Below are experts of layer 3 (counted from 0) of a mixture-of-experts language model. Rows are named router (the router's row for the expert) and show model dimensions 288-383. Each number is 50 + 10 x the weight over its row's rms, rounded and kept within 0 to 99.
After each expert's rows: a language model's description of what the expert responds to; "mostly gets" lists some tokens that are sent to it at least half of the time. This comes from a sample of Wikipedia text that the model never trained on.

# expert 34
router:51 37 59 51 50 48 40 60 47 53 45 56 52 35 54 54 55 35 55 44 39 41 32 37 57 42 54 25 50 45 61 43 64 40 40 51 39 59 55 58 36 76 62 42 40 65 63 55 65 39 56 57 64 56 53 57 52 36 53 38 55 53 44 63 67 65 51 52 46 39 54 36 45 57 35 38 55 52 42 27 49 45 34 62 48 51 40 33 48 49 48 41 55 58 56 56
What it handles: Foreign name syllables
mostly gets: "Ram", "Har", "Kar", "Moh", "Hay", "Ay"

# expert 33
router:51 47 66 54 30 48 60 37 45 42 35 72 57 52 47 52 47 37 56 61 31 35 40 54 60 35 53 51 55 58 61 50 41 64 55 59 54 49 44 56 40 57 58 52 56 38 37 55 48 76 46 44 38 44 54 61 64 63 66 55 50 36 45 38 43 58 58 49 60 29 60 49 49 55 63 58 61 58 45 34 59 56 44 36 51 48 49 46 38 47 49 45 44 62 45 61
What it handles: Institution name parts
mostly gets: "University ", "World ", "York ", "National ", "Air ", "Royal "

# expert 26
router:34 45 61 43 42 50 56 49 59 42 33 56 44 48 53 48 38 61 46 49 34 54 44 60 49 52 62 51 49 64 49 40 45 50 49 51 60 49 44 43 38 51 50 58 44 54 50 65 52 52 46 25 34 39 51 49 51 42 39 52 41 45 44 43 40 34 41 44 33 60 42 73 44 45 50 52 19 51 58 35 58 64 48 35 51 37 48 53 49 39 47 46 68 42 37 29
What it handles: Common nouns ending phrases
mostly gets: "system ", "control ", "development ", "production ", "treatment ", "building "

# expert 19
router:49 47 49 46 27 41 41 40 53 56 43 60 53 61 45 53 40 40 51 49 58 54 43 45 49 42 30 53 36 54 60 37 42 46 52 60 47 43 70 49 64 64 48 36 61 40 62 51 38 42 65 64 51 39 62 65 49 40 48 54 42 49 53 53 59 42 46 57 60 56 63 51 63 47 45 37 40 48 50 69 43 53 38 41 52 52 78 45 75 45 28 51 52 52 50 70
What it handles: Name-initial consonant clusters
mostly gets: "Mc", "Car", "Br", "gr", "Sch", "Cl"

# expert 38
router:54 36 59 42 60 52 41 60 32 59 47 41 31 31 35 41 56 51 35 38 67 40 56 55 47 37 46 32 51 43 51 32 55 42 50 43 53 47 54 50 35 51 40 53 26 51 43 51 49 42 45 61 46 66 36 51 70 50 38 51 62 51 62 51 57 47 52 43 62 42 47 39 54 56 46 51 58 54 58 43 52 62 50 44 45 57 49 55 39 54 38 70 32 65 62 56
What it handles: Pronouns and word starts
mostly gets: "No", "Un", "Her", "Vol", "also", "them"

# expert 21
router:72 54 37 37 42 45 60 47 34 57 29 40 35 65 51 46 43 56 40 54 62 55 42 65 50 58 49 48 29 52 61 60 48 63 43 57 58 52 40 41 57 54 49 58 63 42 54 55 39 58 60 32 71 36 57 70 48 58 61 55 68 41 33 54 53 45 43 46 56 48 62 57 59 54 46 34 40 54 45 52 53 60 49 51 50 35 46 47 32 52 43 63 58 57 46 40
What it handles: Word-opening stems
mostly gets: "Ac", "sec", "produc", "struc", "spec", "offic"

# expert 5
router:43 70 57 46 68 64 57 45 53 35 47 29 59 52 47 69 57 63 64 51 49 42 57 35 45 47 57 52 44 60 42 52 47 60 64 55 49 54 25 42 34 61 56 44 48 30 47 47 32 53 37 41 44 71 28 43 39 27 29 61 37 63 65 47 42 40 52 58 46 41 50 50 46 34 47 50 33 56 55 47 47 55 34 56 45 42 53 49 41 45 43 51 50 61 46 54
What it handles: Noun completions
mostly gets: "season", "work", "album", "team", "film", "play"

# expert 36
router:58 33 39 62 48 69 35 46 55 48 39 53 58 48 62 58 41 46 65 66 33 35 33 40 52 44 41 27 65 48 39 49 42 60 66 35 54 48 58 42 52 60 65 34 55 46 54 55 25 45 55 46 55 61 43 29 59 49 63 33 52 56 42 59 52 58 48 29 59 60 44 41 66 38 36 69 51 52 36 42 57 57 40 56 38 46 60 36 53 35 48 37 58 58 36 43
What it handles: Personal name pieces
mostly gets: "Pr", "Kr", "Abd", "Tim ", "Steve ", "Mc"